Experts of a small language model: width 224, 16 experts in each of 13 layers.
Below are experts of layer 9 (counted from 0) of a mixture-of-experts language model. Rows are named router (the router's row for the expert), gate (a neuron's input weights, with its number), up (a neuron's input weights, with its number) and show model dimensions 112-167. Each number is 128 + 24 x the weight over its row's rms, rounded and kept within 0 to 255. Numbers have three digits each.
After each expert's rows: "gets" lists some tokens that make up at least twice as much of what it gets as of all text. This comes from a sample of Wikipedia text that the model never trained on. Tokens count by the router's weight.

# expert 2
router:178170123137141123112151135093129155131159134123174153137132117133114156125116132120121128155143139125093145138154080138149141134118119103124092103131072124072158104110
gate12:133121155115108128110135164090116141129151120134155103087114123115127090076118081140136145143109156086145138118129121127157112090145138146116130124154161099138139089112
up12:082111110132143134147121058133112143109134079113104126137136159136140109112129172092140119103090154107129115121114149108150111114140150161158107096121106135178097139135
gate13:126147185152135152147121153154147133142139133128121132123125108064111137129128160102145118121116145143151138142141119174161103150137139121158117118120114128142165125096
up13:136162162106139129141143140088148155109069082153149099163121137128104127124130123116153128187137060138144117161163173140150176171160122089123104139127148141122118116069
gate14:151142098134114127103107121073168120092089168126142159111119098142105120142110154136099160153108149110130115166133127139126176136143074174136174096150129124098144130132
up14:125132079125171126131148137131125129148125172098159125105116130118148120156136138155093125119197155136112141098115140154079124105117144099100168127156140072129088106087
gate15:162150153099163138177088105144137115135128099148128118130131138105183166139113080090132156152124117110180099188117132133145124090097150140154128113119122142098138123113
up15:096101107106123077122147163102137124121163143132169085141143130101130100144115121120161150105125109114077104089114123149094106116125109101135111106158127113141115119139
gate16:141114128095131131120124146172125106112138124098112138131162102104150148123151130086098180095154136088125112149156112142144139113116107108135087086139122153142115110189
up16:096139190104146140111125178124125153153139090096109184121128153099136143133152162141100124088130119060119149181130155079090163114132123106116137117117165097118115142114
gate17:091191121147118160122114148121140151118104151145134101108120196133089141115126109131153119131140133102147114075142082138136110109119110156160125177191140184173120140125
up17:121138103099128087119166153129088171132130082167108142148105107097097143130117133104133093145157165156114099126178109156125165133074126098153133121098174124123146096139
gate18:153078114113139134112142111122152160123079147101111155144134105114126152134152125151151157146156160132093155088156130115171143147144131124135138085161098138129157132156
up18:116155149155116117120149132126122112125095117151088115113156114123100178145151065138155095121113132141100087149129108128156119144129159080136099114126126157126141153112
gate19:082127081092107109125143091132137138104126110087111142148126084124124136081102115072138150120160115104149098121132138181157140145101135134149131079121153084099138130144
up19:095093137085118107112124131134126142096147114142094144158126113104114153122098089111104130144126164141156095101135142195119107139119120133160139119126129126071126137138
gate20:101104113117134117105170104124086156117156153142168148126132106111126146141111099138121123142146124115124102119125138104143096197139132097142145115094083138140129149139
up20:129123126139113125136115079134113130089086120157141098111159105126127151120135107110148155115130097109123118175102173125156092183158156095133142115131092105122123152151
gate21:139119136136123082164109101121126136111153082114113116140143114125133138088159150149123112151105157161101166124120156130143143071113112123122129148129122125140125127141
up21:125092141129132117148122123142127191127110148116112098138143120170123118181146115152116152087144154135137101124132113118150154098105103144134115104125137092143117121149
gate22:144137124163145173136160137115100138126134137131169102124134101135182123077134151136136158132140148113113164104119126128127107070127137125112134121099085144122115108188
up22:111158161092125135126098132137118146158161112133121124101092108131152097096137091157178123140164101117114154115130126114126123060157132124124115175181115120089150118128
gate23:080157114173108140115116138126089114118147107115160134155131135131135113112152092188129140154122122166125130115180150070159099130088142135115112211132104153120164126112
up23:162140168097121175127108138152137116155138158151122138086141159148128121130118143116130107180154101090122107140085157165112129145127113120101118080083136109129124112138
gets: " |", " =", "==", " ==", "===", " ==="

# expert 6
router:141089123138132122159129156144142165093109095173099095102126148106120106122148181129085116119109144139109076145101119122112117149102124182134135181129200095141167148120
gate12:108164130137138157101110114102131098092116147148128108176154119127147164115113126092125083128071155097112081096161132110124128128146126164081160131117092154155120142136
up12:131134095135057136130096104151144114104117166093133138103128145084121100111147162092103140128132149082163098141143134101133162130146101153160160108098173121139131099122
gate13:117131149109108125107140173168141132117161125173139109188159112121173107164122153120127124135141104118131115122139129143095146116141115125119110166138148145116137097165
up13:190160126115118135141081112086147095105145082058081162133139130168137135193121157149139122096112153147139120164106141115142169121120132138113159129153145128122086113112
gate14:127134144123135122145146151112128134149138138153118087136135121109061112154126124131119129126103142123150139096168121074147152105120108113128192145110153106108162170155
up14:160121168118134154136127122085160146168122170131128103145127097092094125136132130180130182127134153171169172133128116110171179139132099160117153126131118138085113111117
gate15:097100129162137151167187098158102127171148140139155116074148146100132112083147125168064142121113140159125103131107103117123148173128109143125169150145129135125134164129
up15:132167115118156143106117149108132154138150104108170157131137118111139134149139125095126103138168116115129137154106148149148142134125137130170118118133081133116119121147
gate16:131095102119129134125109108109107130143124127095127127101123150080112142122106077088094117135171160123105120118098145132118140144114094123150162170130122104148163135117
up16:133150123117162149160142143143113122107155118153114129175136133179141089116169152139148113114073114124130155140172128123152129124105153072129111131138160132124123126121
gate17:141148136125132110102087124124134115129105142137169125147144133168120113129085127143159134108119144160133121150140162105113106103135110162124141145107123086161135109134
up17:117139152156138098114175141099112094107135122084134126101115135101102120101135093160124100163137121120134115109186106174081160143146143137114078124123147091103147107158
gate18:121129157130142073151147090151140117127112135147150111160138141107126150183124133147151140081172124123081133112122136167121109132110106146102136116162175149097114147145
up18:112105177158097111133147143147116139156145098098111148184150137138166128137132188105121139118147176108128158078108139171073097120101125140122150123141145177159110139134
gate19:124074128166143129124121150070109164099079177104129151147121148095164127137155132150160086118119151078144112122113140138103168099143110142113159094122101118132089161121
up19:165132155094120135137139101138159159138117142153082115131137108130133179128101112133089153127094115129155093197154144160157160138127127117140121150143156131114146079109
gate20:134151133132146155133122157118122128144107140114141096125113167104120156104174111181126092132144121146156167122095092142147128134139134136139107125090145143129127124165
up20:132178074151148206112131095124117126128118158136118122137115153120137134122178125153147159101166093143160143173146120156138108129118103131128138118094133122130089133177
gate21:124175104136101163088109134148167112143134133108139117106143158156096143137138085154171115174134111148119117139092139105132146133134128145136160114137143110142116143107
up21:114131097124083168115136160082111113146148136118177101133144115155151168159157125163180157128134126125106122110139132130125099092121133121157132106154111103151129163122
gate22:085145148100108142130139109126119110108157137119092134150149151134163141077129137135115144114080145107131123077134133134145188097142112149171127156106163087188115143130
up22:146178153099156134108142127111145142158160148099144126125111108134127111130092111132144105099125118132070145153136135161125144126114073101111131131158133179109128168117
gate23:165151126137085094114143131121136109124143140117164117106109110138135133122112113114090149152151135176141145128136093151116104114128128114140114109152121087090167125156
up23:141115113106081131128096108146140107129145117135132127107101097151156100099129135129118148120108124134130134090147069159119136127115153148099174116166135088150141111141
gets: ".", "s.", " John", " William", "es.", ")."

# expert 0
router:115140135133117129106105131125146120094138084154124162119106098119118111099104153141135107110118155109156161137098128168154134150148121116097123147134139150078074090099
gate12:078108152130136146120194123134157120146119090084142119106098134117180118166143128110154144140128142153144151143094166133100147092135099132087109108148146128128100109141
up12:126105096148144126138116149110088129109145120183132115125142155120115140128170152174125131144124077160124106128145099112144102140103143155155096165113105174121152138138
gate13:113162120117110140120096115101137126118139147165129147130125116141157174115124067101128147135133144170095117107128114118163115160113121133147131140164145128145111155130
up13:100139138138140102097157104112127131123137133121137128160096123134120107105150178100149123089151131102183120124141127111121131142139133102118111121097131103139127086110
gate14:110141074136107162150109124175173107130140131121135160092111164147157114131154171101152118134122140119138153106127142091075122142121144132121130133115102117128103153140
up14:108123124098148128172164120140152135134145160111133121209117102136089160104102103156118122150104138084099109143096106167140143123087133112124131162128108126132104161127
gate15:173140149132143124096120114129123153118098144125148129132134123141154133118101115125132133093116115072123147132141146138155118130125134121150137143106106115124116130111
up15:091131162090103146119130120150133160143107147092172130115153117149122115122132085091164149123118149125089118122130136124135139167112124095132100125133165146100118141156
gate16:101135182129134133105095147120119110153136150126164103100144167130143119127156147116113134112163143132156125099090146131114090114098136126166125176147119133129095127153
up16:141129112120119164069119081158089137095050090136181128107123147135179151079153103124123144117116140130107141184101109106158131118135156077167118099096151126096123158107
gate17:122134139106148103125101097128118180097154128106128129085119117137123152192126129089134176144137116082102130119128159109174120127188153162123142102129120063137120151116
up17:104120099122129109119128107139087093208161164116156116085138118138121120139126093102123120114141124108137132122098108132141125159094170130124140102138115129146128124134
gate18:130134112099141156090101142124154117167151137121143183157136111118148148104138099116138106138127128156145152096122124101120193109128105161098107098107152121107128182137
up18:115101096126154163092114136139135116125110145108155146115126160139096125075138144098107099131121113091173133154159077086132122128148114109109109138183157139107115098126
gate19:142096131106128128146108122135121099154091135144136122106140144168129175141136133139111099111122087139134152090121166135173142114134111187143171153115127089101103166165
up19:082088104132153111105090164127130133177115137134136117092132133135111157121145143165136088114105110144126121129158158134160153129129121143118115149098123096105117149139
gate20:142104122113150154107124105104099087104093165120129147109069107105148116124147144088093155115100123123137160147158107099119102127156124128108143120110171104112096128091
up20:104111129110144146166096141123162131163127097105121111126137151166083130124150095132152080125131151139111091117126120172140141122133088140110119118101115128152151081146
gate21:115109130143126104130115117092147089124100161170093139115126088111087179129126147143120097139108111111155120144127124057121150130152132155114124135124118115129113114089
up21:121115123156157139153104096118159069123127179181126172135162104110116174149135119146107120130094113140133164100137120110111120074152150122148116149121123137103134124079
gate22:093087092119151121148108144139170141104122118150108099137109145104122177127144151085093126134098128123112111119130131150118173134147130163102102166128108124154125113171
up22:117075140129121179137125094167122155100128153138145060127094153124118147125138130054094140123139140118109148105128113129150168163094126124120181125152117134163136137142
gate23:114140156131145142094133110109141156112106156107120146159119135113117077127137159114076115105142124108163132148105156136103146127108209110155139132121171117122162148101
up23:135136126113095141132088135147127105132131167128128130129090115146123105145098164158112130145145104102121159104151147159144170181115131142106098116083142142116104180128
gets: " of", " in", " on", " from", " at", " by"

# expert 5
router:141117151152126085170102133079165127146102155163119157111120158128142149137124146159107136101118115139097136114100131103118131133085097158143122115115148127162110152134
gate7:104105099167129106159127139053098132145127117156150168071152133135108128133146093102138102144102152126081132127147160121115136164103164138085129109134149148076163092117
up7:050128120166105136116130174067098150120134143137127145091149154129122122142128149123137120127116119145076157186145128137126172096130148154116143142133160120088203123145
gate8:112103113158156110145116136147129110128116140124119166138100125096160097112133110153147163119116119098111127114036150122126121087185143141134149112144137113133094152158
up8:112099166106165107172102144143159142137140099128142148156118143101136110134111118118160095158119078134150171132116125157092165152125131132128103143164133114128104197186
gate9:127171164133105109150159111105150126109150169123119092145166138098165118109100105156124109116087130080136151136124102114089161125118146156116152129083158147130127097103
up9:145126158118155114140108125119109133101107124122105145158165138123149137154114143124172151124126166104139180103113142120070126131124088135132134161147155171160133138083
gate10:119178107116109141094129150106144108134136092150117072102120110113144174129132099113156143161150095130157116133136174130168165116119141164149105125107115163107120124150
up10:120162150135071123140177134144123146138092128145151183145109136133135138154142101123082151106136132119117116124122125119132122144195135175092113175138139139069161142133
gate11:117188105166104153114120165121139129139096139119088148157160144159124140141065139129150136139123106126100098078117122123091088158135136162150146130119151137101099106141
up11:138111137107148128126161129117149064101140109183159104141131095124137136108115138162106099136172124106159112111108153064169148126097104079110115103165135116116140074124
gate12:136110160145102121108113136129114124143125115128098090142136104166143138117124151140179103186180121123129137124114126113129120140139107130141127171103179120157141155127
up12:129136152164142171139082134162130135131113109109113133150128108150172119137108159085098148104140055165156157149114146135084153160084143134135125134140124122120122128073
gate13:166100137142147119130109115139098141152166139119156144134107116157115125136160110060172121131189112126118137143154145153107114111107154099123122093188071128106124093155
up13:068137113126166127134111159157117129129139111132106084094136147140125137072162105106122151125126127144176116119149109133097166116125130141126133179131123116157142092127
gate14:125158133132090146091150141106122128122093174097101094122085092151152082156136139151135135164135112103110112117116103131161104089095102117087124117127124144142135122132
up14:120106122169113106178099151129091124121146128154108179127121129133132178092137108172136125129158153171138127137132129135136174151151104152161126107147125110153139158117
gate15:105145140126179102101156140088119094114109147135136145109143142079122098129118135106116171109128103160165112125144107114164110105153096126156166132115138171109091131124
up15:124170133128146112133096168102120179126104107114125103141123102124120074139170144148123130140118102104162094112101174105125118185129186086098123157152088104163122118115
gate16:141145173163133152135132108088100124141133100106160117141089153089088151120156133121107145113120124143161121141126124159109119131161120135099121128107165127116123116139
up16:131117065156132122155108127160134128102135106118104152071171118144125103093140113071099149142111148124110127094115154088121141115070120129148141141114102114127129121128
gate17:155152156147128140162121162146130170094151129163118111146158133114139125163127142116112121094131120161114124085151115109136134065132130094129114125090156178140106100126
up17:135124119156137139115147148091134121159182149143097152141125075122182185129120102116104140104078112107124130090147130127125087136098137169117105150115106133176141139164
gate18:161123163140130143135143140121098140095050141151116106119148093107121125181143135123090144097119132140105132129085096161142121141121131112173148122107157144116101140159
up18:147115098132163138138149079111169143101177139153143100141097117148151112130082103131124115170108132130073139100148139123138080149113095132113133145115105124112155140140
gets: "o", "i", "u", "a", "as", "ro"

# expert 15
router:115169105119110081147136133110148112132126155128096132161157130141125166113106149125136118166136107094111136081152151135127117109121121126115163155093142104116116137080
gate12:106123139142103143159129078096132153123150143110096129162132134131176092113119122094148163170103150148125133126123140126109103118155140124136188104109119136082083141104
up12:145161097132140089157156158182131143125129124154119133119134112127123120117149121145135108102159124175141125111117156138143156094145152154099093150110157132114126100169
gate13:115104113139199140154108151117145178145094129098105135105157116110152146128140128135127091124105118151099151104137090101124139148116135102121122166158163104140161128143
up13:131160132119159079119117146130115133101087126151126130125156143126109137117122131130133131113119101133104136136171083094096136118138137120116101134167175087183131170143
gate14:118164127098132154139118134100116142141088152162153133149122144165154171113141141140098148170158134157107104096167159127082075133141146144161157164153126113092156095166
up14:112116127178109096105114103137111097125124122111141135086134093138133098139145097148157114146138096096162103172116121104133177086127126119139116126102100128178122133064
gate15:134160113093113148116150136107112172160107103170123122128092091157100120116110148145136138121133147129140114142144123123109085131118135098088121136095179135114142136128
up15:157164130110114138148123114100131169118100110093128139141129122169129104135131160178145134136105165161128080077154123173128066165114145106097116110077181147131145138121
gate16:134150138141127138127143097064132171126143101117097140147136119131072124120094136137121153111105104135154117117143110104097129134120108166117158101079131149106113128126
up16:133162164141132131158138114074147162147128131139081172129106156131100120134097165157121155123119109144138097101129134092099144141107111142124182128072100097097114127102
gate17:116137126145131128153121109098131138146166166155116101129170155098113127106128101098150129098121072135114114132144076163097128139139108139122089133127143165148148138119
up17:146127137114137136120141120145145109089098142116123168157110146186153139106142138128075161152131130131129099132131149120128175123130114116157116142151103135133105113172
gate18:152090143124132153112100097172113134135124147115087135171143114138138107147117101117157121071122103127134123103139128149116135104108154118115134116156125109131148134144
up18:155132120122146129112084078133117097103081163167080118087136121093158110129133147139096115135123121135157137147102106155130135107107134140111096062138140109100124157151
gate19:120136107150136135167115121149106155131158123114118120147126109139131130127147136151162137097113148133110124122137116135112137107090177076189137188101123176130160117123
up19:093139084158122146125122144172108134154163126125172138169125089134119131111106118128101134121091125100099135129138114158086090135106154114144120157151207147135127109100
gate20:097170115137122120147102162080144105094130103098161149130134130111123150097127115133107121091106094091104103073130122120133121120123119130099158160097111091133124119158
up20:115124119133123113131182149115127106111075097121129100099129169119131124103114160128101139124120153060133055150123136122098148125085142141113144154123165131148115129118
gate21:136133115139106134104121130087138140141135149116125124165142194113175113134093125147111105103126119067148119129111122095103177131125103171125124154129188134123133159122
up21:167122092154171133124137105079109150128165105166110160151162155122123192119111086108147135125113129104156134162135091101132141150177116177104147116141155128043159164146
gate22:106133125147074152131147135125125154135141128123130114156137110087169092165103154138124155138154101084136110151128138142143125166145095141128128148209111135120170134109
up22:131125138143106138098156163154132141088134146114146104154110131109148104158131140091078171169152135129091133137084150113120100091113125177152131107162129108146119112118
gate23:128138135088120128166138132122081115119135143132097105164093145115123108128104114119085112107156167076154123135150119112108179118100104180130142126124136140106185144154
up23:149120138147101133101129122149120113132080119121149112082108046101134131137116131129144111102100122109147160148115124162126147105118163099111188113160155126080100132121
gets: "\n", "′", "°", " W", " R", " St"

# expert 9
router:129105143101091120136162127138106145140145117107122128085101150173100140147150158127085103160165099109180138113142145146119130146131086093147146121167158101135120170118
gate7:136116106125124165156161138158124111147096110117129098202098099115110163143138128163141144152180187133139106117132109085065152109117143107110086117141109111124157125156
up7:114123168107142151125152127128116114117131152143138153127151121152088104101116131153079191119070158085102116169128116131148129167150114095126130148065153122136124151126
gate8:128137135099124149138130180121143141137107073120100125185086129085193180124141102096091094109138104148138193074143137134121121134128097131149130137128159117125093134157
up8:088184178151098182142161101155174136125133111110089135124181105158154111174127177112103139130161175153123116116152105136107123100147128114126089138123127163127151127131
gate9:132169116130137143101164138136152110129139096116132158193070145131103161087147099108144135148148120121120122140088146118139137143161120129149126146132136159127112141128
up9:138100116147143178142162119125129108102129112128136103142139185120115134162197173149159131125145134113155117155150103124099147098098146124118126129107107148138105146128
gate10:121128155164067109124115108104135105142149109132089096129134106093115139120117094113074103144152164130166147117138152091116117128155121123146119136148139133159076157093
up10:141164110116176110137144178160095172130108134085185135173100143109109151109133132163166140138115103125131108148101102119083101122143127159095152110134099148101157103121
gate11:163134133130121107106098147117114162095129100142135144070142117152110096133168132129125095137124109148115084132109121134104118114109099154126124144119179130113176082124
up11:091133150108137137126168155186149066128116171105121116165102100135117112136061143134124141085101144105132154115148097103118101141150181093131105127149098130131102156137
gate12:139100122145121127115145108142090135128128098180148164105114119086163120126163082084139142138145156141118156135144151105086115157145128129122147161116153162159147151178
up12:143150134128121117121102108132137144070114190106118129112139108151107140101135147105172120126134106139158079151109139107120162145140092104129126077096063131138142129094
gate13:132126146152152105132101107083116146127094149152095120102097094108115098141138116105150138116129101115155121137155131098140144141158138128109124136177183104181093154121
up13:143124147136129121121096139112119161131119140141173170146103100138145120171122131130150149136156144101143121119163119116127128146163125119123132119166158103167104132104
gate14:082147119147080110158157126109113129104085111124151142125108111115126117120090156107096086109136147152154159160105136123164154108170127102085148149114118124094123148158
up14:067140145163111133127170147131098143092138115089159101119125139131143111138118170106093083115095144171154154115149144126162131123152102094049114120137127178143113144152
gate15:100100089129110161134117150106124123125155112145171155085147145079157149150128096105074133139097077116149124146128146099113121167168125131154147095178155132146143093182
up15:114122104140115148140101112139134094152102116145157119063166103124136143131132107134110150158118125135108116130128160120092118163122142162119124081141122116134139111167
gate16:102108172115161137127108169158123126120124178120169126110110179097156098118137181115130139145163133163118074112161117123129142093141162101133119142120126155129140146159
up16:113126121161147161156148153129113153165132153087157125130107202096127129092152154119118107088141137148159093164139090116147145145144130123149139129132175121154130121153
gate17:188154120070123129161114107116101112116102153125132135113102145124108144105116139129146119109130091167082125107148077132137165105121142129121111132125110100148138180137
up17:113138104123123100090180140155096133143095176099140066099142122126100102114096131133120128087126130155093115177124088091134161136098079119123085132101133152180134175154
gate18:194117123117126145126102125131102117124098153084139131109130120102122167097138126157115161152123134181188142138156128125123123078147122102122138128132102100144129125112
up18:145147081139139127136093121106135138123130124119116149144111117115146172112129106130073142157199146170157104128086110147115160095102127109155150103128118132104144157101
gets: " and", " a", " the", " The", " or", " A"

# expert 10
router:127136102125142092109145152137170131120122114127125137131122123156130128163172168148108151162143134136116163106146077194133127165071065158106101135121140113123117092123
gate7:149163124177125128103155124105173150138104108097073150127134167123119128124143166133112144119147068139112128130150179145076117108138096102144129105091098127094095143125
up7:145090138162077130160148124178123128122137127129126172120138129128152106134142136133136167103138137127121128109097083164160116147129138139134140097148149109114103139125
gate8:093144128123120169139126152123078121119080114192150123120145139106149158103147138148144133134122139148162154167152135137124128078152118155161137152140142111114055122143
up8:153127181132165099142101157156117147138107140167142130118083149108115118100086138127160114120196145098131143103125118127168108150123177135114083177185118133125079106150
gate9:175108098133095112133119145079128091111138109099130168154180109103136158114128138143095156136154100142152154154106167142112078101132114136133161122129120182138115108105
up9:072173163176160124135155091131122154176115128137123130122152126144158123161133119111118124081118133145117116107129136130108109133140132130104139138127122159175144112168
gate10:121148176158133082100125138141160127092097160102095093112130170139142103098169167112115113109124158073133116091162162170141124115138129151141155123097133092134158159137
up10:129155131117107138076156112149136154126167132097147154123100202139150112136168133161143086155120136096057133134119152106147140103144150164112144108123141148143111114159
gate11:186114134109167117102155144122133128136084110108131119117142119116109143124126134143126115110132109095132153111123164118127177117126149120118131104130092142102150135129
up11:117130139118138120096115111158164153121138138113138141108105152144130167158170131129099172137086124150098129061143105121126147101123086099088180170123101142120149109152
gate12:106130155146139151143106154095133160103136121138121097125124094101138172108180113148072143152126131165150122127087134135174104112115123121130135134170113129122153114171
up12:163124135137129101101109159143158097127139125139071079129114097150131168139091112169153111125107155138178153133148114102137120106130105136123149134118123135141135131118
gate13:143131078121134127137127115142121108118095146123110138109132128183131118128118133124129150117157158149137140113105162109153105129165115162088190117185110117129147158149
up13:159104128116130124096059147092133119126113144112134149126124116161115118096131120157106118121124102117145095124134110121126114177168162107095128125132135091112144080209
gate14:081159141173121133160151153121174174104101114102172128147117151115153109176145166114174126109098138144148141117174127131143149124136122123142137152136142101135097115122
up14:109130117093150122093134117107106094110159122107178188160136125160134136123142133083114155130146106178132142168143151128175092140089106084141144136108119144139107121115
gate15:120135125164124183105130118141131141164096146142135116168105137132106144105115128145135097159155103113145154109102078150129123150180150128141147131137108141140107116102
up15:134130132105147125124093140098133150128159144146143153089162112136096116130109100181137107168155146143123122136110153156095140146095149170097144145129135107139154111112
gate16:120129116174141126089141166126122143121075100160140158159141107160120117129168109133123125152132158122136128112101144099126173109138152129123170079142135081142139126106
up16:148149140135142156115122130126155129111127143173120128119145101139147104097120111117092107145165150150129110109114134118122175129119120142096146101135105098135101138158
gate17:121105081151148146095136154110114124137094122127157126126122112138127108110137090142137149161128127153150096132134128142134085133120109160121116148107164139154116122169
up17:074141122140089099097098154112120151148118146118168116144092103124170148122114088109144098130121131141131141118122140096130097166127133113095120131131167116129095129138
gate18:160154124156144157147124107133129128144141114149092133127113144063119129121155117112108099096113114152099116143109185131112170129137120133152137178171110103157152155097
up18:128113164101113110109119112094118141114147116126107123184096100127113160133153142143132143107108166086131150133161132163149111119098134113076130092073144145152124101138
gets: "-", "ad", "id", "D", "e", "\""

# expert 12
router:119128142104147135125126116147099103098178098149152089109154112168091146110161116128114072118123139127142109124136118133107139130110098141131123124127125125160126165123
gate7:114143134094144163149121150141150163137114148080123083090094159111135097097122107144124131127141102137132148123137151116125101107121128083118128167126174134168081126142
up7:073093138076110161162109161147207136146130127067118137109098146106123134104160091143101135105126064111131124107096125120130144127117115089092119168132121119133089134145
gate8:189093146139116135087112144166147136076116130111105156122137135095122141116134135078134104130116122095106112107146160133122100152132126101148086124147121109120107126130
up8:144091158106131113097113143141131120120149142118085103113139151096087109119106124079136126128110104097129128101160141141138092129099115105109121101121082123117105125145
gate9:135132140122118131095154072119178062130127132148160132166147132130105092098183152171093127138092146141127140164119128142093101086135121114112124193123107104087151142136
up9:135125161106130118158110182145105164139124115122096155130111123181117143137086137140164148117148100118128132106076100126180158144125142118128115084122142134130126137146
gate10:156133168144116105128141110140185139115129133125103103133135109129118114098114110078160110097135102146137142131129125141128108076076137099153163142169110157069123118117
up10:147149125104146123133113136083134112111149131126120136162089128138097096162153091117119109103112131145112065122156125165094112132084129111129116164164133108087107139087
gate11:169104087095121135110134114157104143134141117143140143118132163115142114149125078093135145127161122113136156095122149140124152115117125103137141125149127129139133114143
up11:159118112127104128093098084152131150120112124141118115135166106119129163129141092095128127137148102137115132116137173134148106136128151127130141123123158148113083133182
gate12:142112118160117114148133148173142138149121160138145114117140161139123139146158105102157127096122125124073142100147125138082156157128111125149123130136132121148105152169
up12:181096145096070097132148119135118117173079136101111130158124092165126122166152123124115149135109131093148106126130122102135128154181102127132154135066144138141091151136
gate13:093150138124132139108112120148157104094137101126096143121153130128129128088126146142123104105151127115132112106145126102116109119108106146153133173100157156095128111175
up13:139126162106114128121138096091154163126118132126107116102101115136148128122145143117119121124106129108123090078124081224127131117104141078069145149101117147124083171115
gate14:122152147121063154140160114123130144147088134158137211142171104111093133140152095112105134119108120131096109116147079133135106098152146148137116148104127158123158113118
up14:125106112117118124095140131105140158118131132139115128114125120141136084125160143167155129163139134157120123116160120153146160139115121111158122132126123122164130170124
gate15:130149153156119195139141122126123091121111122144148113093112136102121122113137165137133169152117156106100098134120094140142102103122113115116142161116096119135141131203
up15:125113077072132140088163140124112109130109140141094127168096161144131143092123133115182091119164096140118136111145118152098135092115171128172131118137149136125135150123
gate16:125116142130107137165157132145106125116103131100116098084089104138143095154106116128110117129087114108127146130138122069141076131122108144110149143119175152144152137125
up16:110152111138153100121103152111152110148146132149142197105163176130134131133131124127095139128159104125133126150099143115144160098166097118111116107139093128128137088128
gate17:141119114115133174116115118159105137157155117142111167157176126130087104057146092100160086117126139128157084115122126112108145105110130153138110130124151138113162119157
up17:152099128150119114120117082080127107115107146103191117137114144145158133154161153130139148143117158123089149117132116112145141117121127074139176163091137124160107127118
gate18:143113103165162113127134145126150167138110143129157107076143101176199175159130110088102102121117111140122138181133156104119131091125132104113142108105135109130166151115
up18:107121145103111086122072057141083113139124100072135120139115125071081101076109145159113162131149148119134155118074108143145142135135087141125150155118137144119093102128
gets: "|", ":", "-", ";", " |", "/"

# expert 3
router:130126146127129121121134103130132196151139079139104092104112109120126127103102160135107146137134141145132147148098113137130167149077088131124117128144101129175140099152
gate7:158168091107128128179145118123132087140147163119078167167163170133114117137145158179168126141117117145152125088144124092164095137144100135148114126117128102123092070087
up7:138164171082097101165108098209177134142104106111103129106121082134160125118117076136086144139130142122088155115166115117131118101149115122124117113113094137113095161069
gate8:149162099120133140063112116096154136112107131108099122151136128165159149092121132126154164110103122123108128109125147093133128207116090119167121131128176104078111148132
up8:137137090147155135145100162093157109127145138154121121163084134150130141132094115118162152151130120161105135139105123105144138165143126128154143164115128107091093094106
gate9:119105119137107149144078151128156122151060111126125123195116089082103154118127094107160126127147140131169160133106118091132114135145118126129093093131083119144148106143
up9:119109148113110111114144106122148124103165151111135122077137160152119120128164103119151098133117102110101142123142135126107132171116127162168103128123179147104098143094
gate10:118120095145126125134124109118149125147151122175160157097149117105123097198106139096124121169097161152127155158149131134121127122131180122148150122151095102140143137136
up10:115113121134135138107145115117135114100152089145141166089162137094138062182123154131081106146125166147151139122180125118095111125135128133142157111134111123112133108127
gate11:127148106111134146121107125107189142085153091125167106118124143136135146160155147142120165138104156123113121137090145121134142140089162118140115131143185110122146148123
up11:138206138112138128116112133148181150101126158132140091098191118097166136140174130155076127142128128149154119149151137089161147134086136151141124122116147074122136104112
gate12:088138100107111134112109111087130133095137141120120137092088137113089110115116115179107128115141120089119159096099120153145134102119111085124156131099160138127119114178
up12:119173108146124133099128111101116141118092106114120133130107129192109128085094129147110153132130127132147169161142174134188124103125151114112133144082159085156099124165
gate13:147121111102119149144079150115159117053119094127185143127155138125106137115166140128112164123094114153155134141144114105113104150096110149127093114148173130163115134123
up13:147123127157147112165196121117100120145174114117075125150114114134115131159133083141119085142154120137113126081078126140161152099147166113130168140107087115130115147154
gate14:142128166139117101158148137091082119139062148123080131092111129105098132153126119097134105133120111158115155103121166128176104125129131118116094148155147171133175109145
up14:126149124117140131136155123137125125123154065102166127153148130124099115111096070129122165149157150077119160098103144146138113114160171056134110107140140124107097118113
gate15:142148158121147105130109135120153117113116146094074136086144152128134148148106175104127139113129095142121121140129161124151068150121130137169144160163117121073150114105
up15:107145100105134156109152162127152177144158124178111123182124132142129082066144145149153099118117164108099101098134089158096161124151131143128089103076142103101088129097
gate16:127112190153074156114126118088127141123126117119091091127117097157145128135133069144121132116129110188101136114115124155143132090156093155098138155127117154144102131109
up16:158093093133092136146089122134136150138077134122090132138115098089111141115105122200158147099083135150152127129124148166164107112139087141078122130138120122125128133090
gate17:064112135142112122131104120125157142105073151131123105123165184084132142183108101127118117123101121095127118159116143090097132175122109154141126163129129145132128168117
up17:175129072129126164127097098134121120185125125105134137106145123187169112104132130110129145093145122159110157139121067147118170117145108112134128116122154091116134145151
gate18:135119122114117131121129119138130121115151175121121142104104127117099118164094149102128140143162150104124154118101121124115114117139091149101152131120127150119116095113
up18:161123104134101104193107120132114118113130075099126112130122133187148113118107095141079083078118104127147122121134154132143136094123118127151111152149099108144116153136
gets: " was", " is", " as", " he", " that", " were"